config.toml
experts_per_token = 4
hidden_act = "reglu"
normalize_top_k = true
balance_bias = false
beta2 = 0.99
dataset = "wikipedia_en"
Below are experts of layer 7 (counted from 0) of a mixture-of-experts language model. Rows are named router (the router's row for the expert), gate (a neuron's input weights, with its number), up (a neuron's input weights, with its number) and show model dimensions 128-191. Each number is 50 + 12 x the weight over its row's rms, rounded and kept within 0 to 99.
Before each expert's rows: a language model's description of what the expert responds to. This comes from a sample of Wikipedia text that the model never trained on.

# expert 12
Word-final suffixes
router:69 62 42 59 39 40 47 63 47 38 42 61 40 47 56 68 35 57 63 39 71 64 60 36 65 34 65 66 37 63 68 60 58 35 34 63 56 32 61 54 55 33 35 43 38 60 42 47 44 61 51 34 71 40 64 55 62 62 42 56 36 62 43 44
gate7:57 66 37 61 55 58 36 35 33 24 65 71 43 52 36 77 29 52 38 63 63 52 44 24 39 49 70 70 32 48 59 58 74 46 30 68 62 29 67 48 59 47 39 55 31 60 59 57 50 78 68 45 69 41 55 39 51 58 50 56 49 57 44 31
up7:54 41 58 48 27 58 59 67 45 68 48 43 32 42 62 62 37 28 45 34 40 53 51 39 50 32 69 46 48 58 39 47 61 40 62 72 60 54 51 43 56 34 53 73 33 51 41 65 33 50 38 30 47 33 62 49 60 59 36 39 65 66 49 35
gate8:34 46 36 55 51 59 64 56 51 39 56 69 33 64 47 64 40 35 66 37 52 64 54 31 64 35 57 51 58 64 69 37 57 41 63 65 31 39 65 53 43 40 38 38 44 69 38 38 40 63 39 29 66 57 64 61 60 66 40 40 56 66 66 35
up8:49 49 59 28 58 80 37 23 72 25 39 36 41 58 49 52 31 41 37 53 39 46 58 46 69 61 26 54 59 27 62 43 58 52 50 66 41 43 60 63 49 58 63 31 51 58 51 45 63 48 35 43 64 65 54 56 35 31 27 57 51 52 57 55
gate9:64 70 47 46 25 55 38 60 49 60 61 65 35 51 63 52 35 62 69 26 54 49 60 37 65 49 63 48 51 46 63 63 56 34 57 65 38 31 53 59 45 38 42 50 34 52 46 56 44 54 63 46 65 45 66 57 72 44 49 61 54 61 34 60
up9:29 56 30 61 58 55 37 68 41 35 31 67 51 46 58 71 43 48 69 59 60 64 70 62 42 33 64 55 46 50 39 54 64 62 55 69 38 48 45 48 56 43 44 44 26 62 33 65 55 49 31 50 41 37 72 56 58 64 37 39 61 37 39 32
gate10:45 56 33 55 34 45 50 63 58 34 32 83 48 64 35 48 52 69 74 38 57 54 60 37 44 39 55 63 33 47 51 60 51 49 43 57 41 33 35 42 67 30 40 45 43 66 61 40 51 51 71 44 72 38 59 34 71 67 61 55 34 57 35 50
up10:35 64 43 61 39 59 54 54 59 44 34 54 46 64 30 42 53 56 34 44 28 79 33 61 42 42 37 38 25 36 51 72 40 50 55 57 69 40 32 70 30 50 63 41 51 42 60 40 38 58 38 55 53 55 53 65 42 67 48 34 62 74 41 51
gate11:64 67 36 72 48 56 37 57 35 42 28 73 40 38 51 58 44 35 70 46 50 49 75 39 62 40 66 59 40 52 56 37 57 36 36 73 53 47 54 46 40 42 30 61 40 62 53 57 56 55 68 43 58 39 60 60 53 71 44 64 38 66 46 62
up11:51 42 46 58 26 74 59 55 76 49 49 52 44 54 66 44 69 64 68 32 73 61 66 38 39 38 59 57 48 66 58 39 58 63 44 76 42 20 38 49 48 51 48 31 53 53 52 43 48 49 53 36 48 46 39 44 72 50 47 71 65 47 64 49
gate12:62 70 29 68 36 49 46 61 54 32 64 66 47 47 34 68 48 48 69 48 30 53 49 47 76 46 43 54 40 72 65 53 67 38 50 55 43 53 53 67 47 47 38 65 41 52 44 44 34 66 51 38 58 37 54 58 59 79 60 60 57 53 50 47
up12:49 67 60 41 47 69 51 47 36 34 57 36 31 64 47 49 36 53 37 54 27 53 55 57 52 60 46 45 42 48 63 66 52 42 64 35 70 19 43 70 47 53 43 69 49 33 41 33 45 51 30 51 39 43 32 37 60 68 57 54 40 43 50 61
gate13:66 54 55 45 39 32 63 63 43 41 56 73 39 47 32 42 56 46 64 53 55 48 61 27 56 28 48 45 15 55 63 64 54 37 50 55 45 39 66 46 42 53 50 47 27 63 61 65 53 66 63 38 67 53 64 55 70 56 51 55 47 57 30 46
up13:51 73 26 58 44 37 39 39 50 42 32 64 41 53 44 62 37 33 50 37 53 54 47 29 25 55 72 56 34 54 65 55 48 32 31 41 45 53 23 31 56 46 41 43 40 44 51 67 52 47 74 45 37 38 49 63 69 64 41 59 45 44 67 27
gate14:48 61 51 46 39 52 46 55 64 28 58 65 49 35 59 65 49 70 64 30 62 61 64 33 64 53 54 58 43 64 50 63 60 54 42 43 47 36 67 50 47 44 32 71 60 56 41 50 50 73 70 53 48 35 58 48 66 57 57 42 29 53 47 57
up14:50 43 64 57 44 42 55 55 31 41 49 63 52 24 41 65 53 32 38 49 41 43 61 51 56 42 57 64 36 57 43 57 38 29 42 39 62 32 40 52 58 53 54 55 31 52 62 51 67 72 62 63 60 28 74 52 39 36 61 45 48 67 27 57
gate15:64 37 42 63 52 49 44 69 52 50 44 65 56 33 49 43 46 38 64 50 57 55 54 59 65 41 50 74 39 50 61 55 50 43 57 76 33 38 67 53 52 54 36 63 32 62 50 28 52 57 69 34 78 61 53 49 60 55 53 59 64 80 38 36
up15:40 62 37 65 48 36 40 30 64 53 57 46 55 74 54 41 66 38 53 35 56 54 73 49 57 48 51 57 50 40 54 63 26 59 43 16 69 35 46 33 56 28 35 46 63 50 21 52 48 32 64 48 65 56 60 50 61 48 61 25 59 57 37 57
gate16:74 32 34 58 52 44 60 58 55 35 40 63 23 45 59 53 59 38 54 39 56 72 45 24 50 44 42 57 26 58 56 43 57 43 45 70 60 50 65 47 56 31 31 33 39 40 67 33 59 66 56 43 62 34 67 54 67 54 63 63 50 68 33 40
up16:65 45 65 33 37 54 60 45 60 57 20 48 58 62 44 44 62 40 50 56 48 36 84 42 48 44 47 42 46 56 52 33 57 44 66 44 41 68 51 32 69 40 58 32 57 63 33 42 50 64 36 58 54 55 64 50 44 43 57 56 36 53 66 78
gate17:60 46 43 52 46 50 35 67 47 35 37 40 49 40 70 65 33 48 60 29 64 59 36 21 63 42 68 56 58 63 44 35 61 24 39 48 54 37 67 61 45 36 38 58 36 64 36 53 70 67 47 31 71 37 70 40 54 49 63 51 45 68 41 39
up17:62 83 37 56 60 53 60 43 61 42 32 52 48 52 39 64 32 60 42 49 40 47 69 60 47 44 49 41 55 53 49 72 49 54 44 55 52 49 40 35 78 40 34 58 54 49 45 27 43 57 61 53 50 61 34 42 41 61 50 59 68 52 42 33
gate18:60 33 43 59 38 51 49 52 49 58 53 69 44 54 33 55 44 48 64 52 57 51 45 43 63 32 57 66 37 66 48 63 67 45 37 76 50 46 68 68 65 51 52 61 32 57 71 49 49 75 56 33 68 35 69 46 57 68 53 51 36 55 42 39
up18:51 42 48 70 56 48 77 99 62 62 64 39 56 41 60 22 35 53 50 40 48 39 30 45 52 60 54 52 36 46 42 54 43 47 45 51 37 54 45 41 58 52 54 00 66 45 48 39 34 53 42 65 45 50 41 53 38 44 51 52 48 51 38 50
gate19:53 47 42 44 42 42 32 57 51 46 55 61 38 36 46 65 30 51 49 22 41 44 64 49 63 57 56 66 39 58 53 47 54 40 35 42 60 36 65 57 59 32 47 47 39 60 38 55 62 58 62 53 45 27 70 39 49 70 35 67 48 42 58 41
up19:71 66 50 61 41 66 28 48 34 54 52 40 38 47 55 51 49 64 68 49 59 50 62 51 72 29 73 56 49 71 47 39 71 37 54 62 52 45 51 42 50 31 53 55 51 42 53 33 54 56 64 38 46 54 43 60 62 65 47 56 41 59 21 65
gate20:69 70 36 54 23 42 62 56 39 42 54 51 37 34 65 71 39 41 69 34 41 72 58 41 56 27 48 51 48 62 39 57 70 51 39 52 52 43 58 71 23 55 49 47 52 66 57 87 56 55 60 30 71 50 69 55 66 67 50 60 42 40 29 35
up20:42 69 51 59 40 50 47 52 36 45 30 49 50 41 77 73 44 47 44 37 40 53 32 63 53 45 51 54 76 72 39 38 60 51 62 35 57 26 41 38 30 66 44 65 43 42 56 67 68 51 55 33 56 49 51 26 62 39 63 63 61 51 41 28
gate21:55 67 40 57 50 43 50 68 47 40 39 49 47 44 76 50 54 45 50 28 57 69 61 36 81 41 64 59 38 78 60 67 51 50 36 56 47 46 69 48 69 23 14 36 38 58 39 37 52 57 38 41 62 45 63 39 55 61 36 53 64 70 38 35
up21:53 58 57 49 35 59 55 70 37 53 60 63 55 50 19 64 54 59 58 67 80 42 54 46 32 42 55 65 53 38 44 53 69 40 57 31 48 57 59 42 38 41 64 68 19 52 49 35 42 54 64 46 65 30 50 65 55 48 17 74 36 38 58 51
gate22:71 51 40 57 45 31 54 57 49 31 46 55 49 49 71 69 50 55 56 29 53 56 54 43 41 35 65 65 44 50 55 47 56 48 21 49 48 31 45 36 54 35 54 48 32 57 61 50 48 75 46 37 48 33 69 48 43 59 67 56 43 57 67 41
up22:66 59 13 69 46 47 37 22 64 40 40 57 50 63 60 36 42 47 63 48 45 43 60 54 66 40 42 52 50 42 59 66 34 45 67 45 66 28 49 67 75 62 45 35 59 35 72 52 64 51 40 63 33 63 42 50 44 57 42 60 30 61 43 56
gate23:61 72 29 55 30 35 70 58 42 49 45 67 55 57 52 52 41 62 67 64 49 55 58 51 53 42 69 63 20 68 51 71 66 48 54 67 49 38 38 55 63 49 47 59 43 55 46 58 48 77 74 32 48 31 75 42 71 64 35 66 55 67 46 47
up23:56 41 56 61 36 39 82 67 30 30 74 65 28 44 41 52 33 60 53 43 49 55 63 39 56 20 66 53 53 56 68 33 74 43 45 78 46 45 71 51 42 34 48 30 41 44 48 33 36 72 58 36 60 45 47 47 61 49 24 62 47 65 46 29

# expert 1
Verb and suffix endings
router:68 61 41 60 36 45 50 63 47 33 43 64 39 48 55 65 34 63 62 38 64 63 57 32 63 34 69 65 41 63 63 63 63 35 35 58 61 37 60 62 46 33 39 42 36 61 43 46 54 59 55 38 70 40 61 60 63 65 33 56 29 60 41 48
gate3:55 55 35 71 46 50 52 51 46 26 47 49 31 67 48 41 51 61 65 46 34 59 45 32 42 34 55 70 35 64 63 55 60 47 30 66 61 55 64 44 54 32 35 40 55 63 43 41 36 62 69 46 70 43 64 57 57 73 45 66 50 59 42 34
up3:53 40 56 69 47 64 68 37 51 40 56 52 68 18 25 39 46 42 52 47 52 64 37 42 52 50 59 53 30 56 47 41 39 48 42 27 50 53 66 50 52 53 65 65 58 59 44 52 40 56 56 40 50 41 75 46 45 43 23 75 57 36 39 35
gate4:76 60 40 59 45 52 52 37 52 40 42 53 40 27 41 45 33 47 66 56 37 60 56 50 44 42 58 43 56 60 47 55 53 42 39 67 75 50 84 58 56 46 52 51 46 51 62 69 48 56 65 46 69 38 55 42 67 59 71 51 38 54 42 47
up4:40 43 65 69 48 43 44 62 70 53 47 40 46 51 63 26 60 38 54 56 44 62 47 43 56 70 34 44 55 30 44 77 52 56 48 77 92 57 73 62 50 58 63 56 44 29 67 46 65 53 69 54 34 59 48 56 77 53 68 38 74 31 46 38
gate5:67 38 43 45 26 53 68 70 57 39 68 68 54 53 59 70 56 50 51 27 49 69 53 42 57 33 56 60 34 62 66 48 56 39 47 65 53 35 63 42 66 41 44 60 53 61 55 47 33 62 74 38 67 36 51 61 63 53 70 72 48 61 28 45
up5:39 51 32 51 64 50 37 56 46 50 50 59 64 46 52 42 74 73 35 52 51 36 44 70 51 34 63 50 45 62 49 70 61 64 51 51 37 36 60 66 58 60 62 38 48 59 53 54 69 53 50 70 58 50 25 58 45 41 42 21 50 24 70 45
gate6:56 62 35 67 39 44 55 58 64 57 65 66 24 55 47 59 38 53 57 39 50 41 62 36 57 37 70 70 42 69 48 58 59 42 35 52 48 31 69 50 51 42 38 42 37 52 31 65 54 73 66 38 59 38 53 51 59 70 23 54 43 59 53 45
up6:57 66 39 73 38 62 47 49 36 64 66 61 40 58 49 56 40 68 38 29 46 56 60 51 56 48 49 67 46 61 37 35 62 48 57 43 72 51 48 70 47 44 55 55 48 37 44 53 38 37 68 58 36 32 51 42 59 61 34 66 48 31 51 38
gate7:56 54 54 54 41 56 46 51 67 39 40 48 33 53 58 56 71 74 65 52 56 60 60 53 63 64 61 51 50 64 49 55 59 37 51 72 46 37 63 56 32 47 42 58 32 48 59 62 50 56 45 39 43 43 45 63 72 52 45 45 57 64 31 50
up7:58 52 34 35 52 68 40 54 70 39 37 59 53 56 58 37 67 39 42 68 32 47 35 37 42 60 48 53 63 49 46 59 45 67 39 53 61 46 49 20 57 71 55 60 69 51 68 43 66 59 64 55 57 61 51 50 59 34 59 28 64 62 68 56
gate8:49 67 44 65 35 49 50 52 67 41 29 74 56 37 51 62 49 47 57 48 25 54 59 54 67 30 60 55 49 61 60 80 60 52 32 66 57 39 65 47 44 45 44 41 50 63 31 50 39 48 61 38 79 47 62 42 65 74 34 42 22 58 60 39
up8:51 66 39 46 50 62 30 74 51 27 39 46 56 63 49 51 70 44 53 51 44 49 56 65 60 50 80 44 45 43 40 43 31 47 75 52 57 47 38 56 62 49 38 49 30 59 32 34 76 54 42 69 61 59 56 60 36 48 22 39 36 51 52 42
gate9:85 42 36 62 32 46 50 44 55 39 62 60 50 59 38 56 38 56 48 41 85 53 61 54 51 52 53 69 43 68 55 40 68 50 39 41 68 27 59 47 60 59 56 41 57 62 48 54 37 53 70 49 40 48 78 46 61 51 39 75 51 55 34 51
up9:49 71 65 32 47 51 35 51 37 69 42 44 47 58 39 25 67 61 65 46 45 37 56 63 61 40 36 38 63 56 73 72 35 49 56 55 44 41 58 32 48 55 67 56 61 58 39 52 39 49 39 49 37 49 38 44 59 36 47 47 32 61 43 57
gate10:61 69 41 57 24 21 49 52 54 43 55 44 37 59 39 51 48 55 68 44 50 55 51 39 52 42 70 62 23 63 63 57 55 32 39 72 63 35 43 54 44 39 44 48 35 60 46 53 68 62 64 57 62 37 61 51 65 62 49 62 48 59 40 32
up10:39 41 51 58 67 49 54 55 62 60 46 29 61 48 48 38 65 55 44 44 53 31 51 70 67 60 51 38 59 35 55 55 51 67 58 43 44 69 41 65 37 52 48 31 40 46 58 59 45 37 42 48 32 67 29 42 54 34 39 45 50 42 61 65
gate11:55 65 48 47 45 36 47 58 59 37 24 53 45 68 48 61 34 72 51 41 66 75 52 43 53 58 52 55 43 53 38 44 53 35 40 37 34 42 41 50 34 46 48 52 67 52 53 44 39 59 44 23 62 54 67 51 48 58 44 46 45 61 54 37
up11:47 75 69 63 45 54 67 32 53 58 47 35 55 65 34 39 46 58 50 52 17 43 37 49 79 61 40 54 67 59 40 68 34 48 70 49 56 46 56 50 41 42 58 61 48 38 30 55 45 56 78 38 43 47 55 30 54 30 36 41 53 54 39 71
gate12:71 57 34 53 46 62 37 39 42 36 49 71 24 63 42 64 40 44 72 64 71 55 47 50 62 41 56 56 46 60 39 59 51 38 31 36 55 34 59 46 57 36 51 43 63 87 38 44 41 55 67 32 60 39 46 70 61 68 42 51 33 51 54 40
up12:39 46 23 48 65 59 36 70 63 33 48 36 36 23 61 61 50 66 49 34 52 45 46 41 27 51 56 59 28 65 37 80 42 53 29 35 66 52 47 53 39 41 40 54 41 50 39 47 60 48 55 56 43 43 59 51 66 41 44 53 57 48 40 38
gate13:62 65 40 35 32 50 47 60 44 49 48 65 53 41 38 60 57 63 42 47 42 65 61 33 48 38 67 64 37 60 59 66 65 37 34 60 43 63 63 60 38 47 33 56 54 49 50 61 40 56 38 39 62 34 64 59 44 63 56 53 60 66 38 39
up13:41 53 50 58 62 34 68 53 64 55 64 39 50 56 48 32 64 35 70 40 39 48 63 42 53 49 34 36 54 66 54 35 22 60 53 41 67 62 53 49 66 57 68 51 53 72 62 52 54 60 63 61 30 45 41 53 50 40 58 71 55 47 48 50
gate14:50 63 31 61 47 42 67 59 28 39 33 59 28 49 41 47 56 48 55 29 50 52 75 34 58 35 68 75 39 55 63 54 32 60 50 57 40 34 57 60 46 49 54 41 61 54 39 49 33 68 52 42 43 45 69 62 41 68 65 46 49 72 48 48
up14:50 46 37 38 52 65 29 68 38 36 56 58 57 47 48 51 57 54 39 44 68 68 27 41 56 50 72 42 62 66 33 19 66 54 46 48 56 47 43 39 50 50 50 34 56 45 42 35 56 29 65 57 56 44 36 67 39 66 44 54 58 44 46 44
gate15:57 44 56 74 60 45 43 51 41 47 29 73 37 51 57 70 58 60 59 39 70 58 57 49 57 39 66 66 47 73 55 45 68 53 45 48 46 32 66 47 58 29 36 34 45 59 23 61 70 48 42 49 57 42 73 52 45 49 24 66 50 57 40 35
up15:40 62 69 34 72 66 65 52 67 63 58 31 59 63 53 35 56 54 35 58 54 39 39 76 62 56 48 46 53 41 57 37 52 51 50 51 54 48 59 52 54 62 52 34 55 44 52 47 26 50 53 62 53 59 47 54 38 44 61 50 56 56 25 61
gate16:63 62 44 42 25 49 45 60 59 49 44 66 34 54 33 48 51 56 54 41 47 56 73 32 70 55 60 51 29 59 71 61 45 40 21 53 49 42 70 45 53 21 37 46 49 60 50 41 52 53 59 38 52 39 60 53 62 73 50 59 56 45 44 49
up16:56 39 66 43 66 40 49 50 44 34 50 43 46 61 55 51 49 33 61 58 54 33 34 47 60 66 40 35 69 48 55 50 39 58 57 56 42 69 48 38 41 47 56 35 57 59 55 51 57 41 51 66 34 62 26 50 40 33 41 40 38 45 74 61
gate17:62 67 42 63 19 46 41 70 41 32 34 66 49 54 34 54 40 66 65 42 49 49 67 41 43 51 47 68 43 49 70 60 55 24 42 46 54 52 53 44 45 43 37 40 57 44 61 51 76 59 59 46 52 25 56 68 65 45 40 56 50 64 51 60
up17:34 63 59 42 55 36 57 43 62 55 47 34 48 54 63 38 63 65 47 59 43 34 67 53 47 54 35 59 39 35 33 55 69 39 64 49 50 68 37 53 40 60 66 67 65 49 74 36 50 33 50 33 52 53 65 54 43 37 71 46 41 47 43 44
gate18:54 57 43 43 36 39 48 42 23 36 32 51 41 40 39 70 53 46 44 53 52 44 60 53 54 61 48 56 52 61 45 38 67 47 19 34 47 28 61 49 50 32 32 48 49 56 57 44 38 71 52 46 61 34 63 53 66 51 42 50 51 45 39 33
up18:54 48 55 53 37 84 45 77 50 37 35 48 49 54 63 42 35 54 54 37 44 61 69 58 62 60 67 48 41 46 49 45 40 37 61 44 64 60 50 55 74 44 37 47 58 39 35 74 31 54 40 50 61 48 75 49 41 55 47 50 71 65 68 44
gate19:61 45 47 59 36 33 45 49 32 55 45 64 39 71 57 72 40 59 52 26 36 41 50 45 69 42 57 56 59 56 62 56 55 55 38 72 49 23 56 44 43 27 21 49 38 67 43 59 60 45 53 36 52 57 54 59 68 53 60 60 47 56 39 52
up19:54 43 45 19 62 63 27 54 28 53 68 50 59 36 65 46 55 53 53 57 38 53 41 49 23 51 43 55 59 57 44 59 52 55 35 37 45 52 58 42 56 49 38 68 50 62 44 43 64 38 58 43 65 53 50 64 54 65 53 40 08 45 54 41

# expert 2
Sentence-opening determiners and pronouns
router:71 60 41 58 33 45 43 55 50 43 46 69 37 50 47 69 27 60 64 37 59 60 57 43 65 33 68 64 39 62 58 61 62 36 34 59 67 36 60 57 55 38 35 51 43 59 49 48 48 60 52 32 65 39 72 61 63 70 33 55 44 72 39 41
gate3:38 62 58 74 55 37 50 68 50 45 50 47 35 40 68 67 45 52 65 45 41 58 66 46 57 45 71 77 28 61 59 66 71 37 60 68 51 45 71 49 58 44 58 41 26 38 33 40 39 72 44 47 58 38 52 64 76 60 32 34 58 63 45 50
up3:35 52 56 33 75 71 61 31 56 60 51 59 50 61 43 57 57 54 44 36 52 52 40 57 58 64 40 43 63 52 30 56 57 49 73 27 33 38 54 32 52 50 53 39 52 65 61 39 59 31 68 48 45 68 45 39 66 34 50 75 65 40 73 70
gate4:66 47 38 62 66 61 56 60 57 52 49 67 35 65 49 61 42 62 43 51 55 47 62 28 60 53 68 50 34 60 40 46 41 46 56 59 30 42 57 47 43 34 34 49 48 58 40 37 43 68 44 40 62 44 69 55 42 77 41 48 44 56 58 64
up4:52 58 36 58 67 53 26 40 89 54 41 71 61 41 54 41 47 35 46 57 54 32 51 42 43 49 54 29 66 37 53 55 50 78 51 39 68 45 35 58 57 61 58 68 63 61 58 52 41 53 43 64 37 54 30 50 16 59 45 40 51 60 70 35
gate5:70 45 55 70 62 41 63 64 31 59 28 69 45 46 39 47 37 51 49 48 59 45 53 36 57 54 68 55 38 58 50 57 51 49 41 49 47 30 42 46 31 35 32 65 53 46 44 53 37 50 50 40 54 60 62 53 60 62 63 40 36 63 54 48
up5:64 81 48 47 46 29 50 44 60 54 59 66 59 63 52 74 37 59 68 51 50 50 73 58 60 52 56 64 36 44 61 30 65 36 50 57 40 34 37 44 73 36 48 39 42 31 45 59 19 37 54 31 75 49 45 48 51 55 57 53 43 62 75 61
gate6:69 66 37 74 18 49 59 48 33 38 51 62 33 39 45 54 48 69 55 46 43 51 51 47 62 32 69 62 45 62 44 39 62 56 41 37 69 31 53 58 33 44 51 55 31 74 54 51 49 59 51 46 45 57 67 64 75 55 46 48 54 65 27 36
up6:61 76 47 49 22 60 48 35 40 23 63 54 31 38 49 46 45 57 54 57 25 38 68 53 63 54 33 35 52 64 49 58 65 27 50 39 46 60 63 58 30 47 54 46 35 63 41 64 29 61 32 61 64 33 72 29 71 66 41 32 51 40 37 44
gate7:74 62 37 60 34 33 57 44 37 30 63 65 31 41 42 43 48 70 54 52 57 62 68 58 67 43 52 53 40 70 57 46 51 39 27 48 44 28 67 54 47 38 56 53 38 45 31 45 50 70 71 48 71 46 70 65 68 52 66 50 45 49 38 37
up7:72 46 61 37 53 52 45 30 38 42 31 47 49 46 67 68 35 56 45 55 43 50 40 69 43 51 37 53 66 65 53 72 74 71 31 30 59 39 64 35 63 66 57 62 57 49 74 41 67 19 63 48 46 36 65 57 61 27 68 61 47 64 52 36
gate8:55 58 48 47 44 25 62 52 40 55 38 65 32 70 64 54 57 45 55 44 55 49 64 40 36 49 58 73 37 52 65 51 52 32 43 53 52 45 54 47 56 37 29 28 38 61 49 48 65 81 64 33 52 30 51 51 61 70 61 59 53 57 34 38
up8:50 45 77 36 41 59 23 59 45 51 60 27 52 44 36 65 70 89 46 49 42 33 34 60 30 51 27 39 59 47 53 54 45 45 47 46 57 57 56 43 51 66 44 53 27 34 43 70 46 36 53 63 47 60 54 45 62 31 51 29 45 55 30 60
gate9:65 69 38 55 50 44 52 68 41 38 57 68 32 60 34 50 28 64 64 29 65 47 54 33 48 36 57 52 50 58 54 59 71 49 47 53 58 35 61 40 52 41 45 64 32 69 34 54 54 70 62 44 46 35 54 70 51 56 50 53 62 56 46 55
up9:27 30 46 55 52 52 25 57 40 46 47 59 33 47 64 58 43 37 41 41 26 60 49 50 62 54 49 56 58 53 49 55 53 50 57 46 49 22 65 56 68 32 70 40 49 62 42 32 65 43 47 36 36 51 44 55 41 31 29 63 54 59 84 26
gate10:53 69 44 45 41 47 62 46 38 43 54 78 61 37 57 46 35 70 61 42 48 45 55 31 64 40 63 64 36 69 62 60 55 51 40 59 55 25 70 32 64 39 56 63 42 66 42 38 45 56 51 47 77 36 41 63 64 63 22 63 36 50 35 55
up10:68 39 55 59 38 38 63 55 48 30 62 47 45 64 61 29 46 36 44 62 35 38 70 46 64 58 51 59 44 49 25 41 42 66 62 46 40 62 49 49 40 38 52 53 50 75 32 58 63 53 51 36 60 38 47 43 51 51 42 65 41 46 38 59
gate11:56 63 43 60 50 32 57 43 52 28 48 48 38 37 58 61 36 60 63 38 46 39 67 38 39 31 63 54 38 66 58 55 38 36 35 52 60 38 63 63 38 39 37 60 64 66 42 41 69 57 40 32 64 39 64 39 64 65 43 61 41 36 35 39
up11:55 75 30 44 58 38 28 42 34 41 31 54 50 74 32 76 24 52 45 62 46 51 63 45 43 52 42 58 63 54 40 41 58 45 38 59 39 29 57 39 50 44 29 55 39 55 50 55 42 49 51 22 67 35 67 74 55 40 44 32 27 57 64 48
gate12:65 70 46 61 48 42 25 50 40 43 42 62 38 63 70 59 47 53 61 36 32 65 60 35 61 40 52 65 39 58 49 60 47 27 26 48 30 30 60 56 55 46 42 49 46 73 29 53 52 64 35 56 52 29 64 48 62 63 26 58 54 59 43 37
up12:61 47 55 55 54 42 68 41 30 42 43 56 44 37 19 56 58 43 57 48 46 49 45 49 49 40 56 63 55 50 27 32 56 43 36 25 66 29 53 60 58 53 60 41 58 63 56 70 31 42 58 46 50 52 55 71 39 40 85 54 50 71 61 69
gate13:57 54 28 50 30 57 65 65 48 56 24 71 57 40 50 59 48 55 49 57 62 58 66 37 46 42 62 50 39 69 54 41 72 51 59 38 47 36 55 55 49 33 44 48 55 57 61 72 45 48 56 54 63 49 69 47 62 64 69 63 50 42 56 43
up13:55 51 58 60 32 38 70 46 71 40 46 55 52 42 65 40 55 43 50 29 73 48 45 56 42 63 44 58 47 65 31 71 50 51 37 47 32 53 48 64 41 56 41 67 66 23 54 62 39 46 54 63 54 29 66 55 41 49 66 42 40 40 45 37
gate14:46 60 49 47 46 35 32 67 35 40 55 49 43 49 90 73 29 67 63 62 45 60 74 61 63 33 58 72 41 63 67 50 74 48 53 68 57 33 74 47 34 41 46 41 30 35 49 52 53 59 46 34 61 51 47 44 49 66 62 51 53 56 40 46
up14:49 28 68 40 40 49 42 52 63 65 54 42 54 58 57 50 54 40 40 46 29 42 31 68 62 55 40 64 46 41 63 34 49 25 62 67 44 66 42 48 45 61 67 55 51 48 62 53 47 46 24 55 61 58 34 49 66 54 38 61 58 33 37 45
gate15:48 68 25 49 56 34 59 68 35 40 48 63 52 59 72 60 45 57 60 43 33 60 62 54 65 41 53 48 55 62 58 60 61 46 37 52 47 37 52 66 37 30 31 31 37 62 59 52 46 73 55 36 55 35 39 68 61 55 42 62 39 64 45 24
up15:32 53 37 42 41 31 37 28 56 47 41 29 64 35 52 36 62 41 55 59 29 62 34 71 60 47 41 33 52 35 73 47 43 70 46 44 42 44 27 58 71 48 41 46 58 47 36 34 55 41 58 61 28 40 54 45 51 65 44 61 62 49 38 37
gate16:61 61 33 43 51 45 59 63 42 33 40 50 36 55 62 49 66 73 47 34 79 60 65 38 52 57 54 38 40 55 53 52 56 53 34 56 63 45 53 70 44 42 32 37 39 69 57 48 65 58 51 39 41 25 70 44 66 69 42 46 52 58 54 43
up16:43 70 57 40 44 33 39 63 21 21 54 57 53 36 27 49 49 53 47 59 68 42 67 37 72 53 56 59 35 43 46 45 66 37 39 27 39 63 62 73 46 37 69 68 59 69 61 46 25 41 74 50 37 54 40 66 73 45 54 56 48 60 46 59
gate17:51 64 36 47 45 44 37 65 46 61 56 69 36 56 58 59 40 63 61 36 49 64 58 37 52 46 62 59 50 55 62 75 53 37 34 70 44 35 62 69 54 66 37 49 43 63 43 46 47 59 55 35 64 33 47 59 65 67 46 42 48 63 63 42
up17:40 62 44 35 45 33 45 52 12 50 50 53 41 56 49 65 41 63 54 42 66 58 65 32 59 44 47 60 49 67 51 26 30 36 42 58 39 41 55 49 39 45 47 42 49 50 39 27 37 56 17 35 55 52 57 62 49 54 47 45 38 63 62 32
gate18:68 56 42 58 45 53 58 67 62 44 25 58 37 45 58 62 36 47 62 60 41 59 55 32 59 48 55 56 50 55 61 79 52 61 32 56 25 41 58 45 42 39 37 44 51 68 54 38 55 70 52 31 51 40 45 46 62 59 36 43 32 53 28 55
up18:50 54 70 46 67 27 40 65 53 46 61 44 31 58 49 54 37 59 61 49 41 49 53 71 65 53 75 48 47 39 51 75 54 53 51 61 84 36 51 48 37 44 34 45 32 50 53 53 48 58 44 42 55 41 18 50 26 64 34 49 54 87 69 41
gate19:48 42 20 47 34 35 53 75 53 31 28 49 43 34 72 54 47 45 55 31 71 76 59 29 63 62 74 60 42 53 75 47 67 37 44 50 32 32 51 58 44 42 43 60 54 43 54 46 61 51 43 46 46 31 46 53 46 38 47 60 49 66 59 68
up19:31 59 56 45 40 55 44 59 63 55 67 47 40 44 69 44 58 52 28 69 53 64 61 60 52 31 47 62 70 54 43 62 62 44 59 80 67 62 48 61 62 52 54 73 62 54 61 61 56 46 42 60 65 64 52 56 39 67 70 37 55 38 42 69